Experts of a small language model.
Experts: 12 experts in each of 13 layers, 288 GELU neurons an expert, 2 picks a token, a softmax router, a shared expert of 576 neurons.
Below are experts of layer 6 (counted from 0) of a mixture-of-experts language model. Rows are named router (the router's row for the expert), up (a neuron's input weights, with its number) and show model dimensions 0-79. Each number is 500 + 25 x the weight over its row's rms, rounded and kept within 0 to 999. Numbers have three digits each.
After each expert's rows: "gets" lists some tokens that make up at least twice as much of what it gets as of all text. This comes from a sample of Wikipedia text that the model never trained on. Tokens count by the router's weight.

# expert 3
router:487486490508484491504488483510523544492436564501520541513535489504518473476471490503462488507462550520480530483535490541504508457460462505536507529505487499514517484517470526557465496488510497534501514480484477509526487512479530518513500517
up0:466523495549501495509502478511497497508482504507497495524540527500513488512463491529474532480484454490472508476543512547504502480474476475485481522525497496465530472497520496553507541486493489495499501539460485469473459492540539494475526485
up1:471472487499507484497460492516484481481534535483510457511499508504532501474469507495505512468485490488537544535499508478466518527487472470510461512518494553516516461512502464483489520525527543536519476493512502475478517502489518544504532513
up2:516495495518466483514490545505494446517520499496498495518485492500526517496467470503487489497488458494484503530469552489493471501532530507528472436468518492504495496516502462482460521484496507533505515467457486544526504502493456509552481489
up3:470499483437510505486535459531523493527506493496482457536475524497549547502490513546482500498476520476512479537501505508511524505492508569502482482469494495502486487507489503478483473520478487509476476508464497443522468534520525493540467516
up4:501482515513503527457531493477519494489548510475504492534515508497525517482492510522488524523536469564551478487519556474499538479529510479544498464519496525496500498498456500489515497508484538526521476498451558487495496492503513511530521500
up5:468519504463508437494465533480518491490498472460502505499418489486511500470528520523427444497530506522510516515516491496473441477503502512477518474528528470517511472459570509501517500511502501521506511524526475505502505530488491518526519453
up6:483472492500518497460464481513504494483492453489505487491538528498496553528528514482497465509482474493501465517515470477482481585484505471504452432536457476522503514514500487474555505490495447487455516512542455478511486515504507501516505491
up7:497488506514469515534524530568486502505513550463520497524495503529489504490471483492509510527494492571532506504475500508483461518467496500524494518515482516522511513553501517473516521488465456546506481460510518495501494484446512460446479462
up8:486473470501462512530494523504499519531491506494531540509493489529517464462516498492490480470524546466497503466498472497533486501463531516525509562495489524490480534502461548504451514508505481479514505494482473459504507485471489539510521477
up9:512478455466521453494482457483546494476472573509478534530532541502491477505446473498506507537546506461466508534511500479514525481517466511480468524530503456482519513498460509512487492503491510546484493488503515523472515509517489543466441553
gets: ",", ".", "-", ":", " of", "|"

# expert 0
router:467471509513468473503463432535498471488476494511474513541459527498501505490499486513527499456509471485473558491514484528484511485487498484505467483541538517485503459523526511474525505505549480497510529559473504473498514542484479508489552505
up0:500506455530520474510495487495486500522514476538462498531500514502520500467494537524543523505488498481472498496484468497529558505523533526526486458465492542506499484470540514508488509497559476537472461525499501550526485485502490523502513522
up1:498453501534457518509487493474513530550441504479514511517524518479459437551528512484478518517506459487519543501460504475482498487518547506520459452543477470446487488461496529521489491499483467512561509499471494514537480473518513501429509517
up2:514543501455482506537508479507478518558545518516517506496508502513504461455524530461510476528513517515538471496486465469514511495489529507526495493499556506522478517529523490477519458484482475526504526497500477534479517561486499468507507527
up3:479485499514536504475481474483530515509467499492508462490539476521503526516451512521468509522574502478515526479496478493513473482516445527509476540529507460520551540487539492467587508534546506517509506433528479512494494447505481540534546522
up4:496488482472483473502491473523490505494456522478485453458507504473513484491441521505495454494463532517502523507520460486538512509524502495492474552503491522496484484504509504492548528431528519466522499495535528503525520460483538476465505531
up5:456511476503451470493497512545516477507472519500492468485460502481510521542527537522519536484521474525492479503461522514523483445520512575505518500471533510462489488528454483526494472508553502516435492514498500472505508557538493502505493489
up6:521498484525488497477509503530461477500494504490459509522506519460495489513501469529495491500441499490515496525485486524477516451474487558488517516518544487519498494488565520499503452538501507506537504535454502474542535507467486535510484515
up7:486527478504535490474538513503496475442516539513489513457524498477495500512500502496476527508521495508518486529557526520481507497488520495513512535497520480433502505482513530509496507514431447524449485502503464487552473531456523514467482551
up8:472471514524542546490485528546509548508499490515488467484487491487456553511507444502465506501497488496491488457532533471525492489481469530480507522525520543491526520492546498492486498523461460547470554522521515527533505478564510487490515528
up9:425503476480465484525491473537536520502478527522471490499506508500500525510516507470492510466496472478505479493503498510522473514541471488517532486516504499486481507500494474533496500495552458496495534481523500493498557492515519462529458501
gets: " ", " (", " \"", " B", " S", " M"

# expert 1
router:439499466488471560524541458528538488486462486502480497510477522482488500453509501490512522467492471479506492511520522535542518452548536471506502503513536512476479464479502527495474503521516512516513521517500464509512493536509520520511502494
up0:499492501511541489544476478507479481474487480482501470529500476540480535476486488538508494494508527459497511487496502464511540477485523540505485522463550550485508471500516510513471488535505539431520503534551500456459505539513511524496487527
up1:482460509467518526518519552480512532505510506486526495509514540518467482462492475505533457517522544460510525505481511503507525467499498472535505494517486500514489524517514487520474515509502501554475473501484515492512451489482500490507488508
up2:524511568441482486462482515481498499451488542516515505512545514527560476494496510477453488480486480483523519506505465498497530459504465505543538520533487485456491481475547496457508509558487543524479514459522495475459508507517479489483538480
up3:459478546493466522481471520516534556477494535502468469493515538478526506521491547512504472513488475452484523492511473520503523510491528504531461525521498487515502499465483503487527526510510565502491521485429450500528480498518501511432511480
up4:520521495502497520469508516529492526503450485502499490492517476485475487491475474500490476457540494497452503515496480488458485505463507493488532519494508523440548517485525513512470467478486528505505451506525470481479463509498498494526507503
up5:522502455500436534530510487452522520495521463470513494496520488514481494512452471468487514527476465516503487479467438511512499484493467495492501502529526532501521493513555511492530486472491488515507509487528516514506536473512515537559492520
up6:445491494514520487481476496491486549454491508529505517479507512476519476511478512499506509484472520444470487518483529500508504524525491458520498506497514525470477506513479502497475484486511457488441473525494528517504549516489526504487494485
up7:492496495458505525483496511492475501501495479510529527508499499483557549527468450539501486479517534519524520505504521497506485503533516522502538449483513499504530487473532518523534484504529463495472533465517543535496458495509527495516504472
up8:519505501462491524467521535500496467479483550521482517514506482508532503504481476502497465507486515493504530514478481498504520478503509475539536498471510513472469512503537512513501503477526503509561553523484441497509514468468485505511433504
up9:512554472499454517509494509465521477470476526480500510487464543457505491473450458514534461436503506440535495485466540531501498502506500492546460494474497525498507557483522490497482521475487443510464478501497517537524529518506466490556459455
gets: "1", "0", "2", "3", "4", "5"

# expert 2
router:502472518485493505485498513506486486492480519511515543474540528535456459505509525497452475486595505540500503490527580474479480496508506475503483541552511530479484477511517518474560472450502497484466500523505526494512508474500516489499509529
up0:501505520481526506484523509433482510515473481479498517471508513506501513542509494502474465533514493461513527521533479444497485461521512510537530465496518499509516489504534479535502465557505558492496483522538507469499485535501501495501508547
up1:495511510490495565491513478526516550479457544485499488507531524501465523455482539514480512517520477510498495517523494509528521534454503483505475519495507530531505553495496465469529510534519507499478494557440535492512486528490514521515520528
up2:456523493515501504493479483517514548533547465497477527506540523469507491509576501502472559484507529496528523466498506492517512485490481472500561561440505507504475480433492458503524540514525487507464489506538531498516511524514487508511549491
up3:509494496531468518502480497454481494463525491476495493538479521503485505517478489517501508516523510462486498528521484520541488520556489494475535479480515495532488471507491481546488516531463514476494471518508480506529485501504477460506511544
up4:464501554514496502518482509458508541476480524482517488512513477502506514499490476504483493528533494497496484513538532509492493509476516522521486551518538527491465519482488513491456482496508466532523481512539469497516454493519510500547509507
up5:465529496536474529532528484576483479472524525490493484510516451540535457501483528552513489478521528538502467512521538539516496471492528502475515472464562486504489519480462471552545485526474534489499523528450503510513440454523500498524474537
up6:502487515476480494486488473490470485550479549496486501506494446531458500438489475553474550490496459492497529525512549476502507486550500509571534480486495470478481501472532479466476474477540472484502498524498515504568471484495479496474528559
up7:480489481581481495474492537448509477509479506522493469509522538532501489496517487536469539469536516543524514471501477503526511522521496515533499513483490493528503505533508461514482508488514478468472520436546522504482492525455486533512514481
up8:518441495473501499500491522514487466472468501465493480527545515480457524496508531481504514519493480532494517495476485503508449525534452510485497530530501497549469547519532515493529479496464521510531518469522500497506501459451552513499516530
up9:488498481480511536499478489514512535487488481482435518533524553523482471455531499470499457480511475490500496504541532457561513462509500503521479526459522500528492491489483509553515525446528482481481538443514529511499519532493511468497522492
gets: "–", " in", " (", " In", " on", "In"

# expert 7
router:525489483569490519503507517545505515504510503487507524519495491522498501495476479541531484489520522440501504496497529523441495439479484549505466481494503509496544480529541486528503553505505501532468495471483462531500506499495503523486523471
up0:471500475509519497537506499515515547482531539525488517520527476488464500497505469520484486507526446519515467457470524485473493493501504543531487473492518508474539504511489530482516509516527545547502516469522547471482471492503494539565545500
up1:515501502505523493513464537493478500509522462450448524505503467470465534491483504524500470482522494487460535530497559470523562518502497450510564498520526557516527519486494489502487489530508485523515501517496519457507527532545498518519484509
up2:521487529471494504495486483488519492513487505490485533489518478524473510482497523474526476515486492496496497533533502487518505512517505515493478493476493515500461509511475505474501465538438475493498510518449524484508515537483466471516450510
up3:500517500530488545451488503491493507524511488485521473490480545502509525513496474528507462487496487488484488522485549478499533467495545516495464477507518526480499481520517448489498525512548487488474505499500470537528470469483514509519492507
up4:510530514541493471559468480479532495507484500536519523533485522516504491519489506538527488483529517520514521521492494489448488502495499546537503461457483502527520523514502494511469557495499521519494460482532473521492499480472461507508442509
up5:469491508475535550501505521499517556475513496509486514478496517484525494491550499476516484512506466497502478486496506465476488493494516489501503541461515471512501451475505487485543526512480507530547510506478487495486454531453542516503519536
up6:514531528515441536478512487530525529565520494502473517513505504498516515547492462539531491492516529525548484518446576500472523492462496505519483471512457517511514522538511485479534524484517496509489507543478462513491506483559521471439469541
up7:559506456471487502501477497451449502463521495516491526546469497459497523498469489499573561452570454511503539474440501506494506462453530476521525515481493516508510492515499510480511521496531491465484540540479481480493551531483490520530505472
up8:448514520515448548508488474555448527559515510482506508507468484520475505490491495574489464532511498488499493481508532539472484499530519507510457508482524565518487512472496486482499501516507466490529510492501455517498505469461463499511488524
up9:526484512484492495512516462513551476546496507484478455501472514566460501514492440464492492505501491476492462528487474463514507542532482507517473491497520513445540499490485523538502521523491443503525490513466515465506491519449496454521505475
gets: " the", " of", " and", " to", " a", " with"

# expert 8
router:480494485532440519479513524459509507469492488526511523495461512493458522521448511475460498496541487428482480511527517516508559454508494482483491529454522489520485469479506523552495509467472494482536479502460511510497508509460493483515488461
up0:467493537456498513481496451458483502519492475533494514488471510515506480488511487470535505485540507498514528483486448505508532508469492481487479515468510497434516488535498537445511474473526494521491522493530488472536492513465510488523490524
up1:447501478489490511542522464497549507477526468451450549537451531512500499505539481484505513464510499497511470462503460508488473488508530458513483466485480509516477496484502536502499472534485522551491516499455539501513494481477503510468481488
up2:520555525527451481507462490494513490486475560516519516503481516514483492485481474463502484511480493460560483499505505520526475541503479536500505527479532512496535520499522492507536494515498549491528555548487474505515498485478517520525509472
up3:439493486497485489486501477483486497519504501479432512513518480488551473495439504519478515501506477473493514500497514489517453477509493525519500493456510457510475523541496534528457521496498527484515512483484457500512520512497491533516498481
up4:554537474504462502482511490535519484510466497514494510511544481476496517477503461499462446488481478537513530462511488478533505517529518549500528502508490551472468500483497518494501508500530507488487502510486486464491478495524496498494511530
up5:488516527486481447447513512502461500520482495523494496521498531513491481526461522520445483469494504540509489465514501496491517494484478528492573511507500464507498510503533523483523497476510526483490495516453509523540494492511500492524522463
up6:516456453510478464461512573508497461499499476423535520481452481479503460478475536496492457510472467518485494543493551503497514496493479518516498500521470504522511507511500476487509457458493523486518512500505513497510527517497513462519532526
up7:477501493492501482438515497517516505482512492505491534492505535524495482528500551522493479441549476462472467494551509550518514509506516467558482492443464448525532491480514506516480535488467506485530460531472456509521522522452495514498511458
up8:509520499479500468499559485487451489482493539453495509512523545491446528518516482473515512528477492485464498490505493440463455507484502515528532488476516535505525532502516511554503500518487504517475484477526487522464514485564454531510493510
up9:496510493479515524513509512485490561527519500462478528478474543516528477502514469510507480486505485527519514508515488502472518512516489539499501456470520533493516493498515523471503510480491474524519485542447547520469516498541514531470467538
gets: "\n", ".\n\n", " |\n", "\n\n", "201", " was"

# expert 10
router:488498492489509437491501498512514542503431533493564488495488510534486449503505471479493490468520487494483540517523549536526488526536499523526514505485478495543498482502514529509506540462473479511515504498519502505518521521506511479513513507
up0:462467507525469506464460515487464456519488466496508515515483500480501467514462555510538485498450473539464525485504486535504476482529490507507500545486515534525525483451509549508515494485479489444466478483512498485489533507518516466472478499
up1:458486481486505474546516518499511448484461478477526489473504478490518522466440480527491533521528477519488485528500440488526553495465485480524548503486519471467532483534479481534505506516552512474526509496467549464505534530483490554502502499
up2:461487534535497503476497510501512480522476499519524477510506484499511516481511431527484483472494509528492480510489525495494501454530498494498497500476467509511512505569460489487529515463516562483492500496475483456546486508519489495495478506
up3:470499509465527510551447473505464492483552498521449499499541496505511504531511439525477507520473513536502505512461490487536494515509474508484522563482489515480548491513492467458504533514426499517486488529529485535523489493475501516503500516
up4:519491511526501492488492535504513491546524520561514534498469498479513513505522512525508518522478532488447513547449494476487521486448502457539470492505488502501499490453476490473496541533499499561485522512505491552527458501498523504516522522
up5:500523536516530552540505506506530497523469499491506531516472513485504526521467494422493508527508526493509514470507489530478475458531506480502458480512511494507522474430449545507504556500556532485533502510430527483509541525503485454457473497
up6:497485509521497518490495524531492507517531471533509516525533510500495479490482477507488530455486538504531506453474542511530507538497516495543503478473494509489552532567468499470502501501492486533507528501489486442511544515486487465508475508
up7:549534483526502533471484522504482496514507503539545485542486486474481489492473519523504516497485495529496515500507472526480515493478484459472518523475451512508508503526509528516531532490458509497494500522475499483477516489481505486500531488
up8:528481497517525519476484534496485512461516453458512531496498517490486511494507495508510507483485557521472508477456510499528520496529464491513522482510570530498500519465465529459479532497486493478483526513522491511491558498510521471516488489
up9:503515502475462489492493480517557483489471468509485510467506473510455506515486502520493509452490496535492520476528519516491546512531457516497514491489472486544523481485532524443518532505488469476470462505487503460492501522454526519499488514
gets: " |", "|", ";", ")", "%", ")\n"